Experts of a small language model.
Size: 9 layers, width 320, vocabulary 2992, 24.8M parameters.
Experts: 24 experts in each of 7 layers, 128 bilinear neurons an expert, 3 picks a token, a sigmoid router.
Training: a variant of Muon for the experts, 651M tokens.
Below are experts of layer 5 (counted from 0) of a mixture-of-experts language model. Rows are named router (the router's row for the expert), gate (a neuron's input weights, with its number), up (a neuron's input weights, with its number) and show model dimensions 256-319. Each number is 50 + 12 x the weight over its row's rms, rounded and kept within 0 to 99.
Before each expert's rows: "gets" lists some tokens that make up at least twice as much of what it gets as of all text. This comes from a sample of Wikipedia text that the model never trained on. Tokens count by the router's weight.

# expert 8
gets: "i", "p", " a", "st", " p", " r"
router:53 43 74 43 61 21 51 53 42 34 42 50 68 53 52 65 31 48 65 48 53 50 28 61 62 68 28 24 34 39 69 39 46 37 64 43 58 59 47 56 47 54 42 38 35 32 68 48 66 51 44 55 60 40 45 41 56 47 54 52 70 51 74 30
gate1:33 58 57 65 38 36 45 65 66 63 41 47 65 58 43 67 74 54 47 50 66 35 43 41 67 60 59 48 34 38 76 58 56 54 34 31 45 51 40 52 76 37 51 45 51 53 52 50 52 45 66 47 46 65 43 50 46 51 32 43 57 56 48 35
up1:51 41 44 41 58 58 57 36 33 56 36 75 31 38 51 56 68 46 49 46 45 50 54 49 61 33 46 49 33 48 57 68 40 60 50 63 31 36 19 34 71 51 55 40 42 33 53 66 61 52 47 58 45 47 72 46 45 41 59 62 53 60 48 53
gate2:47 64 55 60 40 62 70 30 45 29 39 71 24 65 51 40 45 51 44 52 48 42 62 26 56 47 38 41 54 50 49 68 31 43 60 29 57 42 45 49 59 60 48 39 46 47 65 37 62 61 50 72 42 47 26 53 30 63 57 44 61 32 58 52
up2:43 37 46 45 49 46 53 32 56 41 28 46 46 32 69 61 47 39 57 33 45 57 56 42 64 61 36 41 46 58 24 35 42 64 45 24 61 60 53 43 53 71 40 68 64 25 31 43 37 65 35 47 50 52 57 46 49 59 60 37 65 48 44 77
gate3:60 54 39 49 43 42 57 49 53 45 53 55 46 59 40 56 39 66 44 58 53 43 64 41 42 55 47 64 42 56 56 66 58 67 63 63 45 46 41 34 57 59 47 52 16 31 52 58 26 52 59 69 55 39 45 50 48 49 56 58 57 30 34 19
up3:66 65 70 42 84 52 46 39 54 44 57 46 59 52 52 43 49 62 55 43 61 62 47 62 47 77 49 52 42 48 45 45 31 55 60 55 53 46 33 42 50 63 46 35 52 44 72 58 49 50 39 53 53 52 30 48 23 47 56 40 45 35 49 57
gate4:49 53 53 80 69 50 39 41 19 41 44 38 43 63 54 55 65 43 30 35 49 51 52 37 62 43 57 64 51 56 26 45 49 40 63 61 38 58 57 63 47 52 35 44 67 53 50 54 49 53 34 53 39 51 48 47 48 57 56 66 67 55 45 39
up4:59 38 54 56 37 39 34 55 80 43 66 41 25 31 56 48 68 37 54 64 49 48 60 52 75 46 61 58 33 52 48 64 60 57 49 56 37 44 50 59 62 47 58 53 51 60 54 73 45 54 60 36 35 61 32 35 31 37 47 49 37 44 53 21
gate5:57 45 21 38 44 67 45 63 47 71 45 40 53 54 46 70 72 42 48 49 49 49 19 31 45 56 36 49 56 39 49 67 48 38 35 62 25 49 47 43 45 64 42 41 61 73 30 75 47 54 75 50 38 69 51 60 51 18 53 60 43 54 37 38
up5:48 54 68 59 48 58 37 20 60 64 54 72 51 64 67 43 67 51 45 67 44 36 77 46 51 40 62 50 56 16 55 52 58 67 50 59 58 71 46 71 58 60 62 51 54 60 56 62 49 54 54 45 60 53 52 60 52 76 45 61 55 36 55 41
gate6:49 69 42 53 28 49 69 70 49 56 43 51 53 60 50 57 65 36 62 44 49 56 48 42 36 54 42 69 26 51 52 52 64 47 48 67 48 37 65 54 76 43 37 54 59 65 37 54 51 40 33 43 64 78 31 48 48 58 54 43 32 43 30 53
up6:61 35 45 55 51 46 48 39 66 48 19 41 37 65 60 45 52 46 53 59 43 41 28 64 28 40 37 68 71 47 42 59 54 28 44 55 48 68 23 44 40 62 32 41 60 48 52 48 54 47 38 62 42 32 63 31 59 42 46 26 50 41 69 63
gate7:49 58 39 74 21 48 16 73 54 58 50 42 48 55 55 50 38 40 42 55 55 48 57 43 40 38 68 39 77 58 53 44 47 59 67 54 37 53 46 37 41 61 46 68 51 32 58 55 62 54 32 52 46 45 58 68 72 33 43 36 37 24 39 33
up7:59 47 44 37 54 69 48 69 51 48 50 40 39 39 40 39 51 54 40 65 55 59 81 57 68 34 55 69 57 71 61 57 55 71 52 69 44 33 68 53 60 58 49 49 49 65 61 35 57 38 51 37 54 37 34 67 39 47 50 59 68 43 41 35
gate8:65 44 79 58 57 47 58 44 50 63 24 53 67 29 48 50 59 56 36 53 36 48 36 59 40 42 40 45 48 34 57 51 61 54 54 52 55 53 59 44 54 49 49 48 16 41 67 56 38 27 31 47 47 46 51 60 62 37 39 56 49 65 12 44
up8:55 53 44 41 53 61 50 68 54 41 61 66 48 33 40 42 45 46 40 42 43 47 54 45 44 42 42 45 45 56 50 73 44 55 44 55 53 43 50 53 66 59 37 33 49 32 42 52 47 55 71 52 50 67 50 45 57 57 44 62 36 66 37 48
gate9:39 46 36 33 63 50 58 24 58 62 52 57 56 53 74 36 54 45 61 66 51 51 35 48 51 56 27 44 48 55 41 39 41 55 43 52 39 39 51 50 41 60 23 40 43 49 75 67 42 66 40 64 64 60 54 31 37 48 34 57 48 46 65 62
up9:46 61 56 36 45 59 46 56 47 36 45 58 68 62 64 64 62 53 47 54 65 42 57 48 47 72 56 37 45 46 56 40 55 35 42 57 29 38 48 59 61 48 40 58 40 57 61 30 59 37 65 27 52 59 38 46 40 44 45 62 64 40 66 59
gate10:56 35 26 69 31 42 34 67 27 51 42 56 70 37 37 30 55 38 39 63 61 48 58 61 51 48 23 46 50 56 78 54 54 44 48 34 47 44 64 40 52 59 44 55 53 65 62 49 56 46 58 68 64 55 58 60 51 61 56 41 43 59 66 50
up10:54 41 69 45 58 67 62 47 45 46 58 32 63 55 49 41 38 34 54 71 55 53 51 45 40 21 39 72 46 72 32 46 62 44 28 42 51 47 68 51 74 49 49 49 64 56 54 36 32 62 32 53 52 45 56 43 64 72 63 60 62 48 29 40
gate11:49 34 48 53 49 58 45 68 49 21 48 48 48 59 51 47 60 57 46 32 54 33 46 49 42 56 46 50 36 36 63 49 61 43 53 33 45 50 42 41 70 48 47 32 37 51 50 56 69 47 49 44 36 76 56 41 60 38 45 46 68 47 34 55
up11:55 38 54 52 54 71 56 37 53 20 41 56 45 58 54 47 46 34 50 55 53 65 50 45 48 34 64 55 59 34 53 69 51 56 35 58 31 67 62 55 54 40 37 41 50 70 63 57 85 76 43 69 63 81 29 39 55 67 47 36 50 35 49 44
gate12:80 49 61 54 48 40 57 54 77 41 70 36 66 46 75 38 47 64 52 47 46 34 65 45 42 60 50 49 42 59 55 37 45 56 55 42 55 60 47 46 43 67 37 59 37 40 38 81 46 49 44 53 36 31 55 50 56 52 42 40 28 45 54 43
up12:67 41 27 47 45 64 54 38 53 54 57 52 54 43 50 27 53 58 52 38 54 52 32 84 50 50 48 60 50 74 44 53 66 48 63 31 59 37 42 47 35 65 51 53 50 37 36 54 46 52 56 47 57 43 68 64 64 57 40 55 25 67 48 45
gate13:37 48 38 40 53 48 36 44 57 43 58 43 35 46 45 46 38 55 44 53 46 60 70 44 58 60 54 60 60 31 69 57 53 37 58 44 57 49 36 46 38 48 34 29 44 46 50 54 44 54 55 71 31 69 50 67 40 59 34 32 52 59 54 65
up13:37 53 60 62 51 60 28 46 55 36 52 58 61 58 63 40 35 52 32 39 29 51 62 54 59 50 71 36 44 60 36 57 57 48 58 48 50 37 63 64 36 66 62 50 25 50 64 39 48 50 44 45 55 48 61 67 50 68 39 48 44 44 44 59
gate14:30 54 52 59 48 34 53 41 33 72 53 56 66 35 53 53 73 66 58 55 57 49 61 48 34 38 38 43 46 54 51 62 54 44 52 63 59 66 45 47 35 40 66 31 37 40 52 27 49 50 35 40 50 60 50 48 46 43 34 41 33 44 49 51
up14:75 48 23 46 48 41 44 38 59 44 33 47 45 31 35 47 53 71 73 59 38 60 44 53 33 45 25 52 63 44 60 57 50 49 61 67 51 78 45 37 58 72 59 48 54 64 61 42 34 48 54 53 40 53 52 65 56 41 60 64 30 57 51 40
gate15:33 33 41 55 58 63 39 40 50 69 76 29 53 59 40 37 45 60 62 40 38 41 61 51 45 41 44 58 51 48 47 56 54 33 57 43 55 44 69 46 23 60 64 42 47 62 47 28 56 42 39 34 58 20 58 46 43 63 40 37 67 44 48 76
up15:62 61 51 40 19 63 56 58 48 55 36 70 34 55 63 33 67 54 37 36 53 66 70 37 77 44 60 56 52 46 39 58 42 53 54 66 45 50 41 51 70 52 50 53 56 25 40 67 50 76 53 34 54 43 46 60 36 62 50 49 34 68 54 53
gate16:65 35 67 41 50 57 34 41 41 49 72 39 53 42 63 50 49 40 66 60 53 53 52 47 37 59 58 54 27 35 47 46 96 41 51 58 52 50 43 69 70 42 62 60 40 40 52 49 52 52 39 61 39 39 62 55 62 38 43 58 65 47 41 70
up16:30 67 55 38 47 38 62 62 44 52 45 51 38 49 68 49 54 54 54 39 55 47 64 64 39 63 29 32 57 52 53 53 28 49 14 50 55 64 62 46 43 44 67 44 34 50 61 56 61 27 32 80 41 59 54 49 34 49 95 51 50 51 68 42
gate17:62 34 38 64 44 65 33 36 42 72 43 51 58 53 53 49 67 42 31 57 72 41 58 50 53 72 45 50 51 45 56 70 49 53 33 60 41 49 65 65 30 44 54 66 49 54 49 51 44 54 67 54 28 28 56 46 48 69 57 47 68 73 52 46
up17:65 48 61 24 65 42 66 73 71 36 49 44 46 41 66 45 39 37 63 34 45 53 47 43 43 51 37 65 37 60 72 31 43 43 57 50 84 20 68 51 65 38 49 51 37 51 78 56 55 44 46 54 50 74 43 49 40 39 57 38 49 60 48 29

# expert 2
gets: ".", " |", ":", ",", "at", "it"
router:41 51 47 49 54 27 58 28 61 38 48 45 53 49 60 32 50 31 67 43 32 47 29 82 61 31 45 50 32 63 65 39 43 35 51 40 26 52 61 56 57 55 20 53 50 56 57 53 47 28 56 54 56 39 52 40 56 61 44 39 63 48 64 46
gate0:66 49 32 77 59 38 78 62 44 44 51 41 30 76 43 24 42 76 39 13 75 52 56 55 48 55 62 63 49 54 51 24 59 50 46 51 55 58 54 41 68 68 53 29 50 38 34 41 48 46 56 69 48 44 58 39 61 64 36 59 53 45 65 73
up0:58 57 39 45 50 60 36 58 34 58 61 34 44 60 64 26 45 51 36 49 65 58 26 40 38 38 65 49 59 55 39 37 56 65 45 34 43 52 40 60 68 60 53 61 38 55 49 48 46 38 61 60 43 47 52 57 57 51 38 35 64 38 62 52
gate1:39 52 40 44 36 60 54 53 58 64 69 43 62 45 40 54 42 54 48 35 52 51 49 60 45 43 44 67 57 58 43 46 43 57 37 27 52 41 46 63 86 62 43 63 39 45 51 30 40 59 56 60 38 22 47 31 45 43 41 64 79 43 48 38
up1:43 49 45 49 67 55 56 38 32 64 58 61 55 47 48 61 41 47 60 48 29 63 57 57 46 59 51 48 47 43 70 54 50 24 43 30 37 53 59 35 49 33 57 53 41 57 49 44 49 52 52 49 36 60 78 64 47 49 51 36 32 38 24 62
gate2:48 52 74 61 53 52 46 36 49 53 41 58 32 25 38 45 60 66 53 50 29 57 44 38 41 49 51 68 50 54 51 62 62 45 65 32 34 71 60 71 44 38 44 33 46 51 33 47 50 33 49 56 74 48 48 39 61 43 31 47 35 65 34 60
up2:47 35 58 46 29 55 51 54 43 50 52 50 56 37 49 39 55 49 55 54 44 57 59 28 68 66 43 46 31 60 48 52 67 49 50 54 50 33 66 55 42 69 48 47 54 54 50 40 37 46 28 67 44 59 30 39 50 77 54 39 68 61 58 60
gate3:73 60 60 60 66 52 60 47 38 58 51 55 47 55 45 55 41 61 48 56 43 51 55 54 68 65 46 32 36 36 67 49 56 49 62 59 54 44 38 42 75 74 40 50 35 69 57 55 46 53 45 63 73 33 50 41 62 56 63 49 41 35 63 67
up3:55 42 73 50 65 67 54 55 57 52 50 57 74 57 53 33 66 52 71 60 33 36 52 47 44 38 48 64 36 59 34 37 39 24 68 40 34 54 53 53 47 68 48 36 50 36 72 48 55 55 51 53 32 65 53 64 66 43 47 46 48 44 40 46
gate4:30 50 33 47 56 42 58 63 47 49 51 42 48 42 54 52 52 37 36 26 56 61 40 23 27 63 62 47 49 46 53 49 55 41 63 44 50 34 56 57 40 48 43 70 46 63 52 93 49 61 70 46 37 35 45 67 49 50 31 53 55 46 70 49
up4:60 52 65 63 52 53 31 61 58 49 56 37 50 37 44 58 62 43 58 45 43 42 72 57 67 44 53 65 49 66 53 61 57 83 74 61 65 44 45 28 56 43 46 57 56 35 55 30 41 70 64 59 77 55 67 48 57 69 47 65 61 38 31 67
gate5:51 70 53 10 64 46 50 59 50 65 33 41 60 44 41 51 40 59 72 43 37 58 47 67 60 48 36 68 50 43 57 66 55 66 40 57 52 76 50 43 51 56 40 30 51 37 58 62 35 42 40 54 59 48 46 45 45 13 33 26 33 38 43 58
up5:50 60 59 41 56 35 53 47 49 61 47 48 67 67 58 40 42 54 34 42 46 50 70 27 68 63 56 48 63 63 50 55 53 56 46 35 62 32 54 70 53 51 19 33 62 65 51 28 50 71 51 71 35 41 46 42 56 53 69 49 74 72 67 49
gate6:55 57 54 52 61 42 44 50 43 34 28 60 79 73 73 64 31 36 74 41 56 52 42 44 26 53 47 59 53 35 22 50 36 41 43 56 46 65 44 50 70 34 52 27 47 53 46 49 64 55 18 60 17 44 43 55 46 58 51 49 47 56 46 45
up6:44 29 35 53 50 37 49 50 40 60 46 62 53 24 56 43 81 48 38 39 43 45 56 50 53 67 54 33 59 67 55 29 35 58 66 52 31 40 45 55 36 60 63 37 42 39 44 63 42 58 53 65 74 59 52 42 61 62 42 43 55 27 58 41
gate7:60 45 61 72 42 42 42 70 49 56 70 42 61 52 47 60 42 45 42 38 43 60 56 18 27 37 48 53 52 76 43 57 63 63 52 42 42 69 51 49 41 29 48 50 60 57 41 32 54 55 57 43 43 32 42 38 62 45 70 73 51 47 52 60
up7:33 33 43 73 38 39 36 36 63 41 45 48 43 63 38 39 47 54 32 63 48 49 33 58 42 44 35 53 46 65 33 60 65 29 51 59 53 37 39 47 39 31 43 58 60 65 57 36 53 58 57 32 56 56 33 53 54 29 54 59 39 59 71 68
gate8:54 45 48 77 26 51 60 61 50 60 63 52 33 29 49 60 64 52 49 66 60 57 61 46 69 29 53 55 55 66 70 65 34 74 52 29 32 55 26 37 59 56 52 55 53 59 53 61 56 52 54 49 47 53 47 38 44 56 41 24 51 26 55 62
up8:46 45 43 50 70 41 61 40 41 59 49 34 50 36 49 44 70 56 56 33 34 56 47 44 60 65 44 36 31 50 43 55 40 42 39 50 53 37 48 47 45 58 50 54 53 46 65 34 38 53 46 56 41 49 25 31 49 49 49 50 40 52 73 27
gate9:57 62 37 75 54 28 46 44 45 51 61 31 62 60 67 62 50 51 51 42 38 44 39 53 60 48 53 70 54 58 55 64 56 60 53 48 55 33 64 38 28 44 52 40 63 56 49 51 35 48 70 52 59 58 54 68 61 73 41 57 53 59 19 55
up9:45 64 33 51 41 61 62 50 55 50 35 74 39 52 50 21 46 52 52 51 60 50 50 28 40 57 49 34 57 49 31 24 55 35 49 66 75 42 54 35 56 34 48 45 45 29 60 44 53 58 36 45 30 46 35 32 44 38 40 61 62 40 57 36
gate10:50 57 43 48 22 78 34 39 58 51 50 47 58 47 54 26 60 44 31 58 48 38 63 53 53 50 60 33 45 34 42 71 39 54 31 27 38 59 53 69 41 66 61 32 50 62 60 45 70 50 60 44 39 63 59 58 32 43 53 52 43 60 41 51
up10:53 38 31 60 54 46 43 61 51 54 60 34 43 59 61 57 32 66 49 25 62 45 53 41 58 57 49 69 69 42 58 46 66 57 53 63 53 35 51 37 60 61 54 50 52 39 60 53 52 38 39 40 49 39 54 46 24 63 55 60 55 49 49 52
gate11:51 55 57 58 23 56 48 43 62 52 51 76 64 59 47 46 52 64 35 42 44 44 55 39 57 53 54 50 39 71 39 44 46 31 52 70 38 49 38 42 51 53 64 59 30 53 45 44 51 34 63 47 54 68 31 70 31 59 56 62 32 58 56 50
up11:60 65 53 28 47 50 36 49 51 54 38 53 54 64 44 43 63 14 47 46 57 39 42 45 38 18 53 49 52 61 61 35 69 38 25 60 37 43 42 60 47 41 42 64 73 59 62 42 34 38 41 51 42 63 42 46 46 52 55 49 57 55 42 60
gate12:47 71 52 52 42 54 51 70 48 44 63 50 27 44 41 45 47 39 62 35 46 45 68 85 49 48 49 37 52 25 52 54 45 47 59 56 47 34 68 57 36 60 44 26 42 57 45 55 70 51 41 28 62 56 79 58 34 48 53 57 58 60 35 18
up12:38 30 48 53 32 60 45 62 54 65 44 19 44 44 64 49 62 39 56 48 66 41 52 49 48 50 57 45 53 43 49 55 45 65 46 67 66 57 57 48 60 77 62 50 52 58 55 64 41 57 52 45 34 50 53 40 16 53 49 53 52 70 62 36
gate13:22 48 51 51 42 57 43 37 52 32 31 53 59 56 45 41 43 38 43 61 51 49 45 69 36 54 57 50 42 65 41 47 64 39 62 56 45 52 65 54 38 26 46 56 37 32 63 49 59 53 40 38 43 52 50 37 39 51 48 70 35 55 60 56
up13:39 44 22 58 55 20 49 60 65 63 59 70 42 62 55 76 51 58 52 29 44 67 31 41 55 24 41 49 63 61 67 58 50 49 43 40 28 43 63 44 34 26 60 46 62 66 23 55 43 50 52 44 58 44 42 67 68 54 62 45 58 76 60 50
gate14:68 45 66 59 53 40 42 48 58 58 52 39 58 15 63 48 62 50 33 68 70 57 51 46 35 67 48 45 29 55 38 54 44 72 73 40 30 48 35 63 55 48 33 59 60 57 44 46 40 33 54 49 45 44 46 49 34 46 45 45 31 63 48 37
up14:40 46 56 44 48 41 19 68 60 45 53 41 39 65 43 54 64 16 69 62 44 45 56 57 44 42 52 54 37 66 48 61 64 45 51 36 55 42 47 50 56 45 53 58 47 37 48 64 52 40 30 54 58 50 46 37 48 58 48 37 46 56 73 38
gate15:53 64 63 50 42 75 47 74 48 55 29 56 54 69 67 58 50 55 63 54 26 48 42 40 62 42 44 43 36 48 40 47 55 33 54 40 70 47 34 50 35 28 49 47 48 65 40 29 56 61 48 53 53 43 45 40 45 61 47 67 41 43 50 71
up15:40 35 29 66 25 42 47 49 44 53 36 45 44 47 50 57 68 19 52 48 41 34 52 44 42 41 40 39 47 29 53 53 36 67 58 51 50 56 47 54 61 66 40 41 48 44 46 31 55 31 65 48 38 66 37 45 69 60 49 36 43 69 37 46
gate16:52 48 30 46 41 54 58 54 26 57 51 38 37 75 56 55 44 39 36 49 59 54 66 46 28 57 53 62 53 43 50 72 66 54 51 43 46 70 50 60 53 63 61 43 34 61 69 56 60 66 44 36 39 46 35 48 30 37 63 52 17 55 51 37
up16:19 31 55 51 46 40 47 66 46 58 54 71 54 34 40 56 36 52 56 43 63 54 52 48 75 46 25 46 38 44 49 42 42 36 64 63 69 36 35 02 51 43 48 62 43 61 43 50 63 72 70 47 52 59 36 61 47 42 34 53 73 37 50 53

# expert 4
gets: ",", "\n", ".", " and", ")", " that"
router:37 46 47 56 53 30 62 21 85 58 44 55 60 47 60 54 42 50 29 49 64 42 19 62 55 50 17 46 42 56 66 53 23 46 56 45 18 62 35 66 40 48 40 48 47 50 71 35 47 33 27 51 55 44 47 47 37 48 29 51 64 40 56 55
gate0:66 55 54 41 29 78 17 43 38 56 25 56 46 62 45 54 42 71 55 51 51 43 34 64 48 68 56 41 55 24 47 66 38 47 48 67 27 52 35 30 54 50 56 61 74 44 48 29 44 49 74 27 49 44 64 41 51 53 30 83 45 37 28 49
up0:63 54 48 40 37 70 39 21 40 53 38 29 37 42 67 42 49 48 34 64 37 35 36 74 47 71 61 52 57 32 52 80 65 51 50 63 34 49 55 36 46 48 36 52 63 36 68 34 49 61 49 33 57 57 47 29 51 33 60 62 81 35 37 42
gate1:60 59 28 63 60 64 40 48 64 55 62 45 60 43 53 55 51 57 61 46 48 71 45 54 41 57 46 49 55 39 61 51 57 44 60 65 41 53 31 42 35 48 71 42 57 33 62 51 74 38 49 43 44 58 46 42 40 46 46 67 48 44 43 49
up1:45 30 66 51 39 39 60 58 48 44 59 54 19 82 47 50 38 38 43 43 60 51 64 50 36 49 50 58 35 49 50 56 59 34 44 43 48 53 45 57 33 48 21 47 37 61 58 51 32 57 62 57 58 51 66 57 44 39 46 61 35 61 46 53
gate2:57 51 57 49 63 41 61 50 50 32 43 40 50 61 45 58 32 68 63 83 49 55 61 44 38 70 36 66 68 51 72 69 32 65 27 61 75 45 86 58 53 45 57 77 40 61 47 57 47 54 48 44 42 66 51 49 48 39 46 69 70 65 72 43
up2:47 36 59 63 46 49 38 49 45 59 55 38 30 35 81 43 52 59 44 36 54 60 55 35 40 37 61 28 37 36 69 43 59 36 44 28 58 60 46 30 51 51 34 45 34 47 57 51 28 72 52 56 25 46 43 49 47 49 40 55 70 54 53 25
gate3:64 55 49 39 74 48 43 43 57 30 68 42 50 65 64 36 35 47 39 58 22 41 51 52 62 45 73 34 51 41 63 47 75 58 51 58 42 38 54 60 54 53 42 68 46 34 55 59 43 63 67 48 58 45 41 56 71 37 29 63 46 45 51 43
up3:26 34 65 59 55 56 45 53 53 46 68 44 37 44 65 47 33 64 31 52 50 42 49 53 48 46 70 43 44 60 48 60 36 36 42 52 67 44 43 56 44 33 61 53 46 47 42 49 55 72 50 39 34 31 52 50 39 55 20 46 39 67 72 34
gate4:45 52 56 40 49 70 59 47 53 40 55 33 61 51 45 51 54 26 61 63 38 51 35 48 36 59 49 70 61 51 52 31 43 50 50 58 54 47 52 39 45 51 44 39 54 48 64 48 62 70 63 73 64 52 42 67 36 60 81 47 41 57 67 28
up4:61 37 48 42 39 61 26 62 79 51 33 42 55 49 57 54 38 75 63 55 57 46 48 46 49 51 33 35 41 45 68 62 53 39 46 43 63 22 43 57 53 58 54 49 64 61 41 33 59 41 54 63 49 35 52 55 39 46 46 55 67 41 58 42
gate5:25 61 48 48 49 30 55 55 77 65 39 32 62 47 62 51 38 60 41 44 49 40 63 40 46 32 52 22 57 55 53 46 55 36 38 30 52 32 56 61 34 50 61 64 46 55 58 52 81 66 50 47 30 40 48 53 46 37 36 40 71 50 64 55
up5:44 53 77 65 47 55 53 35 50 25 49 13 67 31 48 38 37 59 50 51 74 66 63 47 43 62 55 48 56 50 46 54 48 91 43 57 39 55 62 46 60 43 56 73 54 25 55 62 53 37 46 32 30 36 60 32 44 46 43 69 58 63 56 38
gate6:57 22 50 61 68 60 35 44 52 72 28 69 61 55 38 56 56 46 48 45 77 47 44 50 54 50 32 42 58 24 55 39 61 54 24 63 44 48 56 55 45 54 49 45 64 51 26 80 65 50 28 37 58 45 52 35 60 48 58 45 40 63 57 38
up6:53 52 70 50 29 46 52 41 61 63 48 53 52 55 65 38 54 53 62 47 58 23 32 60 52 19 38 55 43 22 61 45 41 72 32 41 35 49 48 73 55 60 55 56 64 39 66 18 50 60 45 28 62 65 24 35 36 74 59 67 36 75 62 32
gate7:56 55 50 33 56 41 63 59 50 62 55 54 40 54 50 66 51 61 45 64 59 51 65 75 51 74 49 27 60 43 29 41 50 61 58 32 53 50 52 54 24 46 57 49 58 71 61 39 57 46 59 38 20 74 43 31 60 39 55 52 44 54 52 57
up7:42 60 52 49 52 35 67 72 66 60 45 72 58 87 38 66 33 58 45 53 49 43 76 46 50 60 56 48 53 38 32 28 48 53 60 30 53 33 61 80 38 53 45 57 57 53 51 31 40 51 55 63 25 38 38 28 43 44 57 66 59 62 33 37
gate8:46 38 46 59 46 39 57 47 53 56 30 24 62 52 49 65 57 46 42 53 33 40 46 57 25 42 50 35 50 31 52 40 53 62 60 29 46 56 50 52 50 46 41 39 50 55 54 55 48 37 60 34 51 26 65 40 58 54 46 45 47 55 21 41
up8:71 43 40 26 40 47 53 66 31 56 61 28 40 56 42 45 38 46 19 47 68 39 59 54 80 67 67 63 47 62 50 42 57 45 57 64 38 37 52 54 52 34 43 39 39 47 49 50 63 37 52 60 56 46 60 54 67 48 61 27 57 54 48 61
gate9:34 46 50 44 38 48 66 42 39 49 31 56 46 30 61 40 72 34 39 60 55 55 49 54 66 46 47 33 45 41 58 65 57 51 51 54 25 45 52 52 44 32 63 76 53 63 36 37 42 72 58 40 55 39 52 47 42 67 15 47 20 58 45 42
up9:29 67 41 32 76 46 44 40 54 73 59 56 65 58 38 25 51 46 64 53 37 59 44 47 32 51 53 32 51 54 48 43 46 39 65 42 56 49 33 60 59 64 63 48 64 57 74 65 47 54 46 42 50 37 47 29 57 41 60 54 78 47 56 62
gate10:38 29 75 56 28 51 48 55 59 60 56 77 51 55 45 49 44 51 47 58 59 84 65 42 68 56 30 58 41 54 60 57 36 71 42 47 62 39 37 48 43 36 29 49 33 59 38 63 42 53 49 59 46 29 47 47 53 60 52 60 49 52 64 53
up10:44 57 62 26 42 50 52 46 62 56 67 57 53 48 57 63 52 43 52 40 49 51 37 49 69 61 43 55 47 47 47 29 48 73 50 54 50 42 30 37 69 34 49 57 37 60 54 48 48 34 53 62 49 45 52 48 36 53 56 52 25 58 58 87
gate11:68 34 47 61 63 61 72 44 41 48 31 35 40 31 59 64 40 52 35 51 39 67 53 44 53 15 66 51 55 54 49 62 33 47 55 47 47 50 61 35 72 41 49 50 65 52 63 29 55 56 58 49 43 48 39 63 65 25 46 65 64 46 42 61
up11:44 63 42 37 49 50 59 43 64 52 49 55 80 53 43 57 31 56 58 45 51 37 51 71 65 31 61 48 40 36 46 47 49 40 38 36 25 16 53 49 54 43 55 42 61 28 54 55 31 33 57 34 72 63 49 47 35 51 52 38 38 55 51 32
gate12:60 54 47 46 29 56 42 38 72 64 52 51 71 44 35 37 58 42 50 59 49 55 63 38 48 49 56 35 30 69 61 56 44 39 29 55 36 57 41 50 44 36 49 43 44 24 57 48 48 62 77 55 38 57 47 57 46 36 37 57 53 46 58 55
up12:58 50 41 37 27 74 69 61 71 65 36 36 59 48 32 68 35 42 52 24 41 39 46 54 63 34 42 37 39 43 45 41 57 62 40 55 47 52 50 47 42 45 28 55 53 59 50 49 59 76 65 57 50 62 61 54 63 43 59 26 53 26 43 52
gate13:67 50 51 59 29 54 51 40 40 63 49 35 74 50 66 52 41 44 63 45 58 51 69 44 30 48 67 31 56 39 58 62 63 61 30 36 45 67 31 59 48 41 65 55 58 33 54 40 47 70 53 54 54 67 43 50 57 39 45 43 53 33 53 52
up13:17 50 38 45 46 57 42 65 26 44 43 67 42 64 63 49 33 56 53 58 48 36 41 41 65 62 69 78 41 28 61 45 29 48 55 42 39 60 58 74 55 76 39 24 66 54 45 57 57 27 52 45 67 36 48 33 51 48 44 54 50 61 45 34
gate14:68 57 54 48 67 72 59 37 57 52 64 50 21 58 67 46 36 40 75 59 29 49 53 46 47 44 52 57 47 67 53 36 55 50 49 54 46 50 43 48 60 50 48 34 41 34 42 26 48 35 49 56 56 24 33 57 60 55 53 75 55 41 51 52
up14:59 40 63 68 62 41 48 49 30 44 72 74 45 78 62 42 34 50 58 47 28 29 52 39 42 49 30 56 69 62 53 59 51 32 55 49 32 50 54 52 59 47 56 44 60 34 49 42 36 53 50 53 52 50 44 75 58 45 63 53 39 57 41 57
gate15:55 73 54 66 55 48 27 55 22 37 52 55 56 63 54 40 46 49 75 29 56 59 27 39 56 38 62 58 48 55 65 58 26 45 47 63 35 70 43 61 36 51 19 60 58 55 41 60 60 50 57 59 75 51 73 74 56 70 41 39 63 54 35 48
up15:44 59 73 37 43 49 59 60 57 42 39 61 37 66 52 59 44 54 40 74 32 55 55 50 50 50 59 62 68 55 44 55 81 38 58 27 62 30 56 35 50 58 65 56 39 52 48 35 51 62 61 51 49 55 53 27 58 42 43 58 71 51 41 33
gate16:68 70 43 28 46 62 67 55 47 57 54 46 29 45 49 76 49 48 49 38 62 46 31 24 26 57 48 63 57 37 45 52 31 57 41 46 44 47 46 57 45 64 31 44 31 57 48 34 79 47 38 63 44 65 70 50 51 45 55 64 35 38 46 40
up16:48 41 56 64 49 31 51 59 32 39 57 57 48 70 51 40 42 49 37 59 58 37 51 47 71 48 56 39 48 46 55 43 65 48 59 43 46 53 76 51 54 42 54 58 59 52 28 65 38 41 61 49 55 49 37 55 60 55 56 30 39 50 55 63